From a checkpoint of a small mixture-of-experts model trained on Wikipedia: a softmax router, 407M tokens.
Below are experts of layer 8 (counted from 0) of a mixture-of-experts language model. Rows are named router (the router's row for the expert), down (a neuron's output weights, with its number) and show model dimensions 96-127. Each number is 500 + 50 x the weight over its row's rms, rounded and kept within 0 to 999. Numbers have three digits each.
Before each expert's rows: a language model's description of what the expert responds to. This comes from a sample of Wikipedia text that the model never trained on.

# expert 41
Description: Pieces inside surnames and compound words, chiefly on, he and con, as in MacD|on|ald, C|he|relle, G|ou|ld.
router:528485430468494543476582437493526447568511488525477607497475432468490593502413503580485477571531
down0:455574445487478561512497495471494529485539511479523486486470466446566487512521490479530440535565
down1:526565476508487464507505552459618505509563517542416464485515546548519450513551506514432458546454
down2:482388529523574548411481456520562462507554536441475511440548518457592534524487485561546483485512
down3:504597441391470568507514590448481447465512560495600534509540447416473500476471529476514432376499
down4:531468440577476489446520492518481516436386534443476491479495391579498448558461568597514566553557
down5:454515528480546513508453386483598525468523494535494510435490517544489486599533458552529537463565
down6:552489468470463439430523548475484501477557510549503536503535441536363594545569513456464547449501
down7:555545505489460600482441409421512430467455473481511500563428499549477472483496511576510501444430
down8:556594528522526463463409460563477509528486566482481526553466489516553504444472599454484474457436
down9:486407442362549532460432564541588478544446502539451581551415401502466572576561425517490499478560
down10:477494509490518559419617417555454411477501499529533526514528453454459420486537499444504450509494
down11:503558504519430376528509460454528393572511574523416535563522507501337528546491571398441466533460
down12:468494547461536498443505507498484476571434503409541527567546488517492445487458517477552494433585
down13:527460432455465442491523417517516466506501542493439502515498594449372612498510515398385517569468
down14:580498548552503463551521514439464505438478453525520474593494485441488471531602417521524493532545
down15:503557443447478462499536514516592468468543567565406507515444515381429539450528454562456536587497
down16:481603419469494485613446454584522520493557515441566477488549633486490485490500489524509506504450
down17:550536411448535582458415606559487541530477541363442526561566556485472578498511439499448562566571
down18:454492527558467460452564494523533481522479486419530459474555570434449610547482544466447451503524
down19:544480602502486491473510533438540564518478459584491453531514440537437513533407513471440527492517
down20:463475517534457438471501479442481502522522500541564470563510508511442405546508526514484487529492
down21:554525448580508558450536427509507482490580474473477535453493575454428541484526543462607453502479
down22:498418432437526505468580575570542522601503497470469500516468553563470469542510470469504531509634
down23:613523541486485621501511500482430461453484603572532479483552373452511462520519533496583544392515
down24:464598482492474478549452554439532474400407481503538490512597536460483393592531506442517507436399
down25:532488441375463605427561536518428478412483416577510456545530490420474509467582468473494498486389
down26:497512445512569472595404475553567499491470548552500542507486474406453451500473545554415507519486
down27:577429624464505496414492392562472540455417473534492486511548451496373527587463486496519519482465
down28:503443571499451607494517497488539454467496452486455470515523521494530473536548513450449505516388
down29:567514527500547350490563537474358582516486479486475453444505588522565455576545459472495482491548
down30:536551517578496523487497400427448488543493555571475442474513458494533431431524424609395510488470
down31:412537483562553546549598560531436461522500510499478401475537551548602553482493483571492484496518
down32:449548557477463465458506464452537527449466535461538480455570516611451520470505482504432484448445
down33:580534514576513397433543486484511554585449567521502522479551532529555388532453512528497420511502
down34:476558486464509470560535560470487487392508460518471447573493468533513586470507432507513472400435
down35:476399500447485563501431578439473489482413430532504598420439526529458584497467522495452498534447
down36:526476541515481433594545526526525473544581396490556507567438552469508411517590443540531478539473
down37:499581505436501550463371473507466460555495506413522600608554572508550483520411488488473468491568
down38:503454572469526486487455396421483557501541558479587536442445453537543511506479523495484595436536
down39:552546423405649516608441536509418475441505493520575500476503570493445493481462430519509402453514
down40:608493475575502456541545465363467528483589470565515499492457637541471492510531419555437458475468
down41:490476548527413547480472507533509488554495602507454417456482545448551491575442469480543531619475
down42:523543542523478440416551492550488496559576569497595485446374478476553444568532458452500492518545
down43:533589557524453373444570416509479446499498426453569520462491457550502556527493555551629437551518
down44:460575500389524493584495506503513469585454500512518564576496494544536534449533481505461492445513
down45:577502467511494491420555455482494454457499480457456450502562427531422515551457466485563486385549
down46:484531469517573464521472543547522462482498509494522468517509521571527506546456549468468485463486
down47:434584532508517532517565462617475399542489557478459514513480438503532521535519508477457466543471
down48:567515521466501454566530401502421513502498467489482558454533527480509594462515429403551552440582
down49:513526486540493421532460457470439403466453490525408516472465525521428542482523515505451569499538
down50:542470486531439446497399581500619474452408506437447536470590528504454523496486509526519433506479
down51:472564500442507472423556489554470442528500511554458616566591519459508451490516552454567548430483
down52:494486485541527455533539462556513491538561436462535478501584492475503528545501388548503559425434
down53:514535501453525569512528496539539510475448540530488448550512529587532503509539459542479482448511
down54:472520567507533518492500590504605566384477450511534485507439518522465525560578475507519526511464
down55:553528482551460475438437487495643436507535516491575548371367506520474453432519467541499557475465
down56:540498445454440489504471552542383512501414500532533484478512586476420521489527499473563433411430
down57:485499463505489507498522468517450560594592513465429527511411499544547484533501553614462486547425
down58:426504600526482379507454575468550477562519494559542510503586413492571500551537445620561506455522
down59:444499542524511489532465537391537571525435525355520539472637536493402458514413489522398467466490
down60:528549522454456514462484479394577475509478599515575457404502575551586462534492557440579577534552
down61:574503594457519526542460439506607568585516599513467456509540495412479504442440515496461516483522
down62:481427445507447503525521506506518452522565534450459438360452497503523545543441611499447534518495
down63:517525420516550451489547478568398414492562569515455463431474530592554507520461493498623527498558
down64:497541461426465487440465553455504562540460524471471475498475508536479475471510565440483481545408
down65:539466535526572511485441496437461445404589486542535438511435474472487594449455551414552461462508
down66:442517535523486384447519562448441507427442430505563466504609521531508543448454516542546484573509
down67:453537482398495473482409443510421389548494559442520494602502485616522530533427516476438537473558
down68:582486506524422596431494457564391548429509576512533471457490508511579439488507531441518492475394
down69:498448466524515494506554541513451513401430409477545469379463473473465469549484447540549525491458
down70:462473575471453556514499566539430523520488430549436470495543479486441507540581638487570505577471
down71:441590559504579466537509476519502461573509559450533538489516623426461524486488529527501514480567
down72:440502491495525539420471505459488564459501564359515518531483550557543535560438491492495502463540
down73:575505447530557482528540553480500570457546490451467447472461458565543524581468464601577535495467
down74:501450550521362537613477439461483471489473452634536391538483490501561514404508547522484473523396
down75:547543446569537485408462488466538543470468548577575483560537508498468507489533638446523490529566
down76:519489538445475494512409492438481499488591557460549503485543482568518515442533551498628390615476
down77:441420555534537510476454549548557563511468544419561500547457395487513405474462506577446533480525
down78:576488500526567444613494554492556441493562516532549556489582497574414591598511465483458568412445
down79:455484461513418501407428553493499504422449567424507484507503506454460513485447491512532477461475
down80:452447533431462467500515495621509418469403540465440486548542544595445382533528520473622507456527
down81:469470571373564416519493428481514523549509481465579529414468502514410516540509559487584550599414
down82:435460462581495584479430534549570469556538564524443524534511524491501492510424495527501383393470
down83:484437541393569502452523490461602489516552626444452503535501433537560502559517497472476438549588
down84:432610463428480618517548483521484464527454519496480437471508545531572442495579523547454511549516
down85:494496470510502531416442511527515552494566470495505478544465424447482465622521472505495433605542
down86:444531553512489402510578423512567461521486591527479505536522411464564502542493579489597520430576
down87:512436586495533484525478446548535478457533468537595527439509424597561519599546571547577463486474
down88:482463443569336546413490494491473520530595452437410519498606551542531501447472453604516478523485
down89:491460551506509483509594524432560488415507480539567511556534500452549548499485602520512471575542
down90:433429434494529464436470457564509554419494451418497480539591438507491559498543426488495511593503
down91:464499498602615521505404527493456510480488540460548566538640522506416566476532502515543459440565
down92:458478436431500452475570580422527479456528537510621490422463449448507555520527536414514570507556
down93:491364507529560514572511445526570509486510497536554521461532474501544373488525374585482582463453
down94:482493482460493567590421519457390519379588498477432501529456591425541487437450503568486521445488
down95:484480485492514479463538533504463410464474451493400452569412466486496534465492530543511472511498
down96:493481536401526421493623560501476593515444563500508493406520476537467492442384495487475600568577
down97:501635512517493446538567522573477513553465558530464464435446533486519515520430534501577550490467
down98:495469561534557521535422436489543516570502563523530498459641468482505422489486495517489524508515
down99:401575434547485492381399455621450482434524612517527506516452612534472478437416528488521423626445
down100:493532551530499517360497394519484486529546475519507536442444518525545641510535596480565565521482
down101:443516540441511528550456531543519461497560463433464478629502465510416441436445510478493581417532
down102:406442476464418544571524534583458478483508620417482491556460490541492481501456373433546484536530
down103:513499455515484427467433498474475552439477515505484474416621572446472558481578517567523502486473
down104:489499536411507519495524530604517481410445491549546551558555473442457456520483473449501461452531
down105:437487572574573347428482426472620458472477515440512509501490472493557578530482501586455576436514
down106:502516531485468549522462455509521494466473571369468477505467487466439526520415422396521503403499
down107:474460444503592482524474439509503560582459410543494596545391461605606451535599464495528540481441
down108:459479487584567481405497538510588462508455473373542548579519485517459480585501450521475482572509
down109:529495557515551513451508634443570471512454525549422528485564531517570473461548497468489479451546
down110:496509503449487453480512397552501469463416472545561541503544519496464530621454516455462489420493
down111:598480560435502508461532429516484534518437355493499490497538520550452518551390448557519437568425
down112:548499503579492562442569521514565486441489529419392547488446469489502415497488566439474432438458
down113:505558505512498517432397503503483440462455536477630597461506445542468544419527558422550484462517
down114:470448486519479580412475471481504440431527554475420515466478447537534458524569477498571531467542
down115:483518654406474513413473509506463458447467430470462596429516537542573481454508548517518429505499
down116:454563498468504593546529404540486495607537537565598493478534414465435474488490426487529497541493
down117:368441487495491492453578518515391508419533516444561428498455421591476567473494433474435433540496
down118:461564464569528379427566513497481496607374480492516552501559510446602425489468539472605527500481
down119:468582545461464428458453419510418433504537529531469499507502416500569487432565483567593475508515
down120:485484619392535495456541546492519466492569394461422518492384467510505475472465563485540502518491
down121:434434484536497491544463559518512499460446457527498495546495521500435368505474522385513452519433

# expert 4
Description: The letter u inside surnames and foreign names, plus fragments like in, th, h, and table pipes or spaces, e.g. Čepukaitis, Bundu, Luxembourg.
router:527541490476440513462631474498510542566519469508529602496544441413449523468457465550525530505415
down0:489515496559542544530585478503513556447452474443505429402531493477504535473459469380518577439421
down1:491430522473524501493497432560532538527513522517564436574449453540481494560590445494455466454529
down2:501483467471437450572512489485410447444456536521531546522467470434456539493397537553444404522435
down3:511440539567547516592608504540526517387512562449497439566470510456554485476458405461504419524545
down4:511457540586472499506558511566453522514556517519539460543433522507578595510416442455507592473587
down5:520505554536467360516506533521508445448480607512426439479536511581521473555565517510444555569484
down6:465549460502507431557473478468457498540518516492422440448495556569409592494519510502469451458473
down7:446484519480480500503573489495477496591505469556514450467567437529630419512487494495557533465531
down8:421467470479579505527445525453451514503538410511459478499563516545461462511446598477499500436494
down9:524524626427509577499469526565589532574518533468478521544588597510519447422492478536525549476541
down10:493517548368496483527556499540474544491426504534533464536477568485492464483456567375513441404589
down11:492557554398496477600495452507478515529510602508505565533562478456476513468493533451571550507495
down12:576485477463534563548494503547484530504433477516420498536637555430453495481508497472453503543516
down13:531460576543565427508533379505493464495524479436458516488513596403386489549532390491532447566536
down14:556527480567481499422511458584516511425543483485489515514568549450516465513512506576487465545553
down15:535542419541511474529349443440539499532545572518527515444458546446536532560482492488557530428497
down16:493564361473414485454524524542529543517509506419488403436534425470541522499541477480508512484508
down17:470524526412484573574531546480417485356520517528555490491499524500502359491471445545563623397533
down18:546501515493460542467512464530414465571443428548599566565459495554461588500488517428483538429487
down19:504558492536535456456528454531469444475506545425466549519513492588474438479478527427531503571632
down20:544492473432494507476578526499479564434596466489492499583502538478486529534452415462523493464597
down21:471500498498495508390484610602494531434612450442550526461502462494544548539466487554469427529537
down22:537383516552468502493570466483493512532447511455532474563522531464520484378465438415452540469564
down23:580448384437504500559485529524470496463519434565558503546529423557521423494415443483518454448436
down24:519475557481495563504518494532446561524537479538516484508465504493473637587471463474494561528586
down25:448487484478547570482595616397499535494512495478546376472502476373605499508536490465536591448488
down26:457532484480443465444511484498492471449500538494483494497483545522603538500448520513477486508490
down27:547461545523473550463486495583580473495487509576560508615487536489541511445524473558532526545543
down28:580492399498475507484442462501418567448526589481493511442556542381479497472540512495491434511531
down29:540565463551532515521475457534531447495547532539425469510484467484522511506479510523533476526465
down30:531535472537528476607494571573501489558501434537379505518372507566557452479560488448507418496520
down31:437448477491561495439438543527561539522550514433379507543493438354430540556526558476543570475542
down32:509580516526465537514402443508479491526505511557470558549525513584573563477501517569408502449534
down33:563397492347517551481560502486513546475509402521472491377565479427495506477514521464513461510545
down34:595552463521436468522425427443555529523478434567630459460507493580539420451474470452508468412443
down35:480459479427466500504543371605425548478563496438495502487473515531579525423547382394469561529554
down36:555499503513474473511559533522494421548413455520529457577524551531408509527496557514359475524448
down37:444478465501465497414500539480376492518410484479479515529492514526414551641545558496445469462457
down38:505506538477456469462438457635468532415455523602506463519574497476449516498477449508575449452465
down39:519573522493481510483465495496464480565514475519500534544461495405499556401588575554513508501569
down40:490439502442517522492460470530416473489433542555538417505584481540415560370468564438512412459491
down41:493477567494457547497568517589503499467559495531438460516531429501460405565499543484522448507416
down42:493508501556484456491538463485449490574490535523560462479565447574547437464484555540584514430439
down43:471426493491424480492584442533530447484485475551559456466514473482486528580512466381644475447506
down44:536429520444543447429463461456549467456472417475531481454365604565456520498475532438448531489522
down45:469469457466501439482527520509405448485506602513553598561577483540557463543578526480568461519530
down46:522493509571522484493512428559535502346462450489526538504558502478469565608497418504445479477507
down47:572461510526402432517485551415462539432496469481584552510415503507514493440462547422512483442553
down48:410425481476446559488461474486604542510422501514580516422454509438446610422518466584507496448505
down49:564452426498484434424509381487464486496468542362576536503386492542480458531473494537498597584432
down50:461511587614448498546483434507448482435541513501476457615558480528534480557512442442538544495495
down51:478559443396458452476547472571473543416544469452446507532580521515521454444518488605453598480529
down52:514520485518488516519482443398595456542529581435531548481443535525503423450594449524553450589512
down53:479475445424487510484493472462463473526643559440533514440476535547575417486503535497433536423499
down54:451582448462523505532449552464563454388514608480517439498491465553533520468538508574403503468508
down55:521457511517475528440463523564501604551591461415498473436406491474566570535444492517546443527587
down56:506326514433513497382488501578501441553427450513515530531480474576541531523530494461463558501575
down57:523535524441535586505525490524508534531511467519528416517428583483523589471521452433443587450548
down58:456441478456507552487428488501462464435501517535657433543591479536462513510546515446496521455419
down59:456574505522419612513387485503430501548480489455502452517460526472581515551530497435455473489490
down60:474486527469493465461458486479499505542490449506515479524453432628577485460561435474496628491559
down61:477470474510465450479533484539541456568573522556529587554458480574554497534548522441438384524596
down62:537520441601552592428579567503437513475556534562516415526580473445463489464535516385568614459582
down63:527443472468508534465476408462419495509543518463456434481489448511518585508430439546493596497472
down64:515443536613525556511467447471615412458396579517557448505545460494431500480530468491465521405478
down65:463437486456455537543478555514489491400470501449559551458425511529528480492478497448466543555559
down66:482542491505505469470518548507446385507563502447484486547483557507510527513504468567409404521449
down67:610582482463483452539495440484394471491398547492392467440539498498502465486583464544385521539449
down68:451610552562488492471515474520523493549552517480530464514529472550443455490536400444550486497449
down69:499496489485567521428550472602532468501539519485500497459489539423527540448431480489511496425572
down70:462531494527445460411488483505539482498501546487445566452497515511554412488474525560456514558601
down71:491528487499461443438402449547454483501576426445362522545420416474559439578545539497558457530559
down72:519579528507425511531485480488548502513498480460473508469471532561554633500557546439512459555461
down73:503432523535558560608536495510453575429504444552547502475509508547498469580585547596498541452468
down74:558477527489586505642512480416451499530457415617540524556504492524528458554534435493525476590431
down75:525554574473486467481581482527457502475551502556450617499466462463557448488478532454542533560461
down76:472525524518397526452460540551459456460467515507553434545505474505550559482563473472519558492465
down77:407558545529500451494550582421461544492420556546499514556566533490492492562504459505561480470467
down78:548458469531468469488478573519502506484472469537494477478439422498463432425593506640462492503408
down79:493505411519601504438556605471519445555588499452515422537382510495554492497501529589480545492438
down80:464500469544490564543447412462473529533455580498629486546515508458676566555435474495505482552585
down81:465421607456536550508496494557503534559498461494470404470480648556594449532518510520554480567460
down82:479631530482424555492462502494499492481511476515373488475382560421546542519529511490472517487450
down83:435464461513555619501491458560510367589522522417550537532526464497514516464561585498444488488536
down84:500476474486503442542399452520534524439528501541563521526496538523559492506500554533496440524560
down85:474576626469497452425526473489530520553438505508560435569473615536417454495485484459604457457509
down86:456460439444497541514497480471450523456467528409543483451607598438433516580501508481590544421495
down87:545471505514497539541497503563437581340495474484453442543589543444524512596496553543428433467464
down88:549430483451502485493511521493459419543466478516422462486584468480530497492440378549573485490459
down89:508538542552608548508465534506547541557503480372521444516568503464477496381470517543598478443519
down90:495474485481447465565534557530465514484550466598439485514488522593511464495573417438524531495458
down91:418534431487560620497458558548451442569551590471510532507499502545467418475526470468470495519497
down92:488513504588515475477457422463493495473500472460482445478453510506459475519489528445525404489413
down93:549480446446454532457523535521537475540543555487445520425495501549489522451420387500469544463477
down94:556505504556456444423487490609484565494530487485506488455573542498376582512609442542427500570597
down95:456496511486456522460462519541540541436479573466483448519570434479558415428547527475446483508607
down96:491615567458487508456472484515449498525568464539492538565484415406435488504522456465536515493538
down97:509453531397492464546510459533466589530523467507501491496454546525660582502500493551505474356408
down98:506621519472482507437542559515579560464588590470508425384498434432539514490634461510467462478527
down99:498533498501496514507360453578548427420533509464504513522508479575513539496532468468478481492444
down100:536452406529519554344441525553469544497439492565516450529544533574481421498530452510541492401514
down101:562540570607581460483497517411427530565533474559510538485507501493539527492543474456487538477578
down102:412612497505452511493377477458519454474460523466508553494444484504514435449527421563621579454585
down103:521543440519468488499485477504533524488567532442550597480543533477496532424445507494529472513582
down104:440489427455541344477493439432577466515521500476521495584567533525500428512545469549410449468533
down105:521454527516553490498486522566513425584483442576492481518451417484438502553515481515492509501566
down106:418533542666535626473469564537477568511522500462511495520502551543463510480419556487494549536530
down107:482495489442428450568487502495511410407388451546496508538525473518532491426507560361560385524526
down108:458510509566521567532415449451488550505482507556548508537421376538528471441492476549527476466495
down109:529566476491568502521453481441529507570534515551512549517545536499540521448490488462531487447488
down110:525586402480533510370534543532515459418544475486491484611441491440512562535483472481446469596516
down111:415513493594446383481378459536469540540508558478444474522479527434515560424497511478481586446434
down112:526512479471510483489465477550533471463534475500572517474560493554469479534493487526514449428583
down113:476466532477461530452540413475404486467482497514497417507514471571431584492441514426459482549575
down114:551505457498562529488446551465609575532523480482515418445634471541412456433540484440518458404567
down115:476497481469439438608561575558515574488477499489579485504507562596512529487421548490508590503485
down116:504568567326494494466458462477492579511588513453511479529468524477495467590565494504522532492558
down117:581503581512567575487420569414512398571482511474435537495562460460473510460457535545517447525503
down118:486521489496547548511502445632477528483542558516551396521511483577504449433580430479548534529623
down119:553400460555484535490553566430547454437551483569487442487530409580434446539462497393518514462446
down120:584456498565533527491504573468565451458465508535485430459479595479534468497541454468547536448488
down121:528524460467470474533503494579416391484492485549507493444521505584468545420552411504446512513496

# expert 7
Description: Mid-word "u" after a consonant (ca-u-ght, circ-u-it, Ob-u-asi), plus table pipes, spaces and closing brackets in tabular or foreign text.
router:542473487472414523507662488465535484536552495497552516467539438398555519421538518544458552485460
down0:484467495470525549529473464465506546441507453558533456574463514558514501514524461482537491551577
down1:524550501546449482463451489513508548457486552567517482416487467437510459516444488495572487541569
down2:536607399484513562471495467552504445470450477463543497472510497521496457549416458449464549466529
down3:564578470508491509594493473543564501451482426475462535514652420420584465532446518628450508599482
down4:480513503504556484446604502539494521563480576501592513569550515447521426513496514592432548521490
down5:379506464533492512538574455463446548502554432541424430481510537525448545517509540502491622518438
down6:449549563441543523520456561448503530424526489452472546467532459480479467414539402433444357484514
down7:488456501496521545514487460511519560543637574476488590552496484484575477450516465455535478466481
down8:468434577519497501405471469437515524521415527512474467480545494538522471637411571499502424489496
down9:483559502431572541492521499510394461537580560541445519471507518482492496517404476475464485504484
down10:476436462573539585441541505487460495575545520360521408451494561460539512507496444438597600520490
down11:486421454474459553554458528492509569498442500544546467450551488530562475508548482596535484454448
down12:555429497550476523450508460539540542426406428496552447475405605539419491524506458567507511417469
down13:455495457446514514500477483563535443462431470533450503546525548456495632428478490566485504550560
down14:474602519518565447542441506531477557487429475546556551485523522431538507519579607508586435508460
down15:438486482555519498511528453489589458564456544536525478451443433538426400529509493498456499445530
down16:487504525462555464400576472460554553517438440490404481504461555526462564461422550475444497479460
down17:538565606486457519489459469508587543418461550492569531446519576495459493470424518484511510515425
down18:542474470434532568560495484463590521524562454412469556470492552485490477492570564585507526518586
down19:453529512518494488457549508538486444445527441548537505503486507500470507534532491589531570541463
down20:541504492467497477495437532492516468447504515549393558532520368486510449557481487506457511433551
down21:475513407457461494563471548474497436460535541436477490424431452525535440495481472430429403550594
down22:486585503487462406572531537351502547510483497539561503554578487534537553622531486503434491480542
down23:445508496419529571417517597466509391464499534498531480448465469432397483561570429493541491546538
down24:423544560530440525522464550529537393444485538422470481448504556525431467431527472403571538560512
down25:534399550550423442475462505600414423524501496393397443467389484532402532490477492518483439511442
down26:441480520438534493539467496475589547479387555497490559472468546543490430484443571488538514455452
down27:535549538553499503520489508448473456507442438537474445617508501459530494502492501525498450486559
down28:419547480515506506498515431530493434503409544518522506466518472483468494554464445558409456496536
down29:475493517478590509464518521457452411439580558477490499414541429600503459615533507456482595434465
down30:518611500519534459489620534490507575540594510474547554506410511565486423533520556628437564463504
down31:428482556432517482513493530465518588447516502479553554467505564570522507491512451503605615533481
down32:430462529507561432532425552524549429477480550458459549597504525524407537446540534511507459492566
down33:479416515586496479487519553512570496463571504516580425507549569529520547539491566451443611473501
down34:427441572437508440541525447475546440486455499534419584488551497574570442537466415432517482503461
down35:417612470508536539413508422570480575534526466433534506515537579529462432471465450505615590415450
down36:577464591561489463471522456547516489449460597415500502497439522474559424509506498459636459472385
down37:419438495470506445553516493548521624443579565500531487505440501507442483467430475487481399513501
down38:549431589582535588602506616471392458451446470490496539479543596478461515572532469437470480464558
down39:519467543463509586486484532502479490479500524473514538544456509418510533397541537503530484402568
down40:513534532526403397539500561477481458482481467437539566509533452508479436383477477521508451531435
down41:492559509412527529498535519515571478504534509554512483474529511524447588508503514467503564509457
down42:531465503482582558427516580554495552502513468496497480503436430408500467588500506550564534452553
down43:495489547597522579575438498471506504481471504481482447488455525572444554530488488523534567479520
down44:494553598500483446454530491541458494525498519442463556586546527543467487357498437512438462519469
down45:615489508426582460637461557447592547540519481487514504496520495514460485487520436462522380456583
down46:507525497485459511423471526478474548478529515527494500434570501447415523568510587473503391498469
down47:484466545464473453559484488517437449501458543417519541550398421470441507469507483516432449522531
down48:428438564447432469483528423483511484534400455520387481416508521532500524482453503520487471380536
down49:450459521524480506496445533529566473435430460467459499481544485519564573538510475531492444438550
down50:507518534514466394504530458482626564637558447521517524646382494446395507446496546534457511503525
down51:513539432434471479535498535443556524518524420427508459458534437442476519586538433467487561514469
down52:587507462546510458461536474456576400447482596492612490472520443556434442512503503429552507488519
down53:496472536477607500494536484488465399571521489460522500375594561558535511441472472485552594417514
down54:433403477486562510532581474576519507444467632544464575542479530551522483519502453526491513487404
down55:461538520537536591540504513545425451537525571482442530429468439566575428599393523519418513516477
down56:429500521432530469438491574586449500493581542459519424523536439469526474428485487516601417565513
down57:467512518428422486501480513546444475543503441502469467534496520412504438509397393554499537543469
down58:392599468512577521534371477490532520547368471448580500394418521556521518557516579524502575464507
down59:477508451532515493508495492491503465515459521515495548490427414567428552530500547464486497635563
down60:504454497584537506494578430453492444501513450457491447571426482461429484435463419525478571560480
down61:640509522409541481532353452446566490582451546433431574441513521407512483442573532488552553508476
down62:561511488409574455421466467437428440522481462457519436467493481579506408568418420380415525385482
down63:455561630501509443479521537505471449486484382540551486513508541549510509514547446602531503443431
down64:561510467482497588436396603507499547512514436432539535528502512406562513503602546530584486561552
down65:451490552490468524453469455523429455544559459483408487603522479485474546461492556548496481487386
down66:461439538507483575543510464478485459415482580513483477472511546549473500493457443502586583645447
down67:493556582379497525489474613519477634492419586454442468501478513432464464484508533516496499418539
down68:469572535527513442519536430504343514517436518529406495516536473618543507540557530536558469461558
down69:471467517494576580480502511491426432575563585519520573481467552553365440532576546423568467474481
down70:494572500585543484516552476458434649494420516506543425558557477463540520460491536468566423502542
down71:458493500491489527468458529513474466545528514453489522485551446482530470580426584558478457443479
down72:393471417479586590524521470457503456495578443566470540536508512603470538505506525436570483516487
down73:530477492426453385510464519490462515554555535575495485585489606622518511562539445508414602409477
down74:473607502430538485460437480522538464511544513528460460508436511442501569550443474486484470495540
down75:489550442424535415500522480512488432498395458594458611438462494518420551502406556553544532502496
down76:575554561526520508488516510467496540495446529566513519451551557523455457459466446450451452536544
down77:618588536470543433480506478509542512451454418487560593443484475461437527521454479451476445569529
down78:499468544507411483454487477586445545508517518448457497568524503527529572458536409462497541484523
down79:511495451481499457467441539427492437538458545502408486462507409527520411530471562447564565503463
down80:482534441464524519515448605520428618478521467505535447442454522456485478555482538480386570494538
down81:515438645491468521498423371524462481545445491476540544525439530462524442476522512498442500454562
down82:353528551452406532531503544524444482479513541550469520615410513475508451500536460468531467483492
down83:486498442503500521567435475507505566401493487536510490444478580477528539426427565456533557569516
down84:495479538461510526495414498505505448499496564477621542465467373519476521416463501493498528514444
down85:577477548510465480453463461463427470477527504545533452542517424474583463538466483546563468549545
down86:472519585524441535499472525521390524559456507464437430552523533480548561464490527533529536514483
down87:473503493543561538413490490499477516500560432482515411525530404482396570597507534536467484529456
down88:509472500517503585425499491495548573469507482530478452442511518515364483568516451596472536570512
down89:400590558566565450489543648493540478499534578460585540474518531452500412541488486525490526515547
down90:492561528502549506498456507539456427431395423481467523570422600525556536535430513435482427542387
down91:498497495468552532449431553493551450463571395468570552585620499431499512536572554531550386514507
down92:506544442494465470491433382515498446534415491480500549460504455488572581523506519498453517436477
down93:528507507491600526469533566517443487422557553483468465565466525484598497574596529525582469464514
down94:568532495556519512572499498490575550531457465542487503595507558437407474434592510480521393469533
down95:612459444507503488393473479424451441481476450515429493455546523555525566548488492427483444527507
down96:424479453427515573433424506541501554454543496442476542510489573565499450521518461583543487440574
down97:513444458510489492469470505382495535418345424548614561458505546518454517540486477488508530486510
down98:550420463522492550481447381530389360513559453511507430515466444487458497448491416498472424517491
down99:535539374624466480543497498521464492401591424493467505558527513623481465512575492479529418536522
down100:531546486483548482496517449469473541507421484354525419453490441593533485424497522589589552551434
down101:471555532482501532417461408560431542531519485494566526389507471503531534576570543579482474428534
down102:521564517480433510476448466564506499514504553540517499519564570524507495509493409466459499511450
down103:403370468590501531527470601447483523501552483561522502544447499525557472490459484476442502429424
down104:560490533479565503443453442489534595477457521497468564434465555576488436499553593591461470479528
down105:419483544527514437518522454506393429497506593575453474522495529548446489548422503511471481464505
down106:532377541467492547482520619522556462527481525482576503435497530463483506535574470439525525426523
down107:478503501465473444548387405444475475461468419539473473455398517454484464499530445454527428442510
down108:515474537464470442503482382494480529439491500506462536511402607452566519442497528547477397470521
down109:492576406541476545490580466453453494544554525530463546525520525509561438516555541439620470560555
down110:506415492539484500518422450451548548565528458547436513558550531520487537470500433414503533575556
down111:567503538568551391454542398474555462458509507633488448506516491503435584559578420476464448501465
down112:443518519583532513557567562452549487448497491479536445494585443489480558515461336503529528542526
down113:491510556420463463528523574458499524464560501501466458458570469471541571572435412526461539508539
down114:461454412446537556458574580543593511434439420537515475478441488541496468550492497526472550589446
down115:546506502542540463548531497573419490449495499408526548519468499360515523569427527485566495529580
down116:552439562460441436562565558506560381480493576411507454595452453522519564553547542536385558566521
down117:484452583492446512367493507404467424533475578527480546491453560551548583565466526473553514508494
down118:541526511579468465516543488450513548464610468532433407529448583448549506574549552516529531449480
down119:386516512484598576535386519409529447490501423482562521448487430512456504561550570532502449511478
down120:466501471396467497566549434527461471544468560494527507408436464614508507490516486442471491570410
down121:414557438477515460385437509401492495493567437414548508470486544475533474592438507587477502514465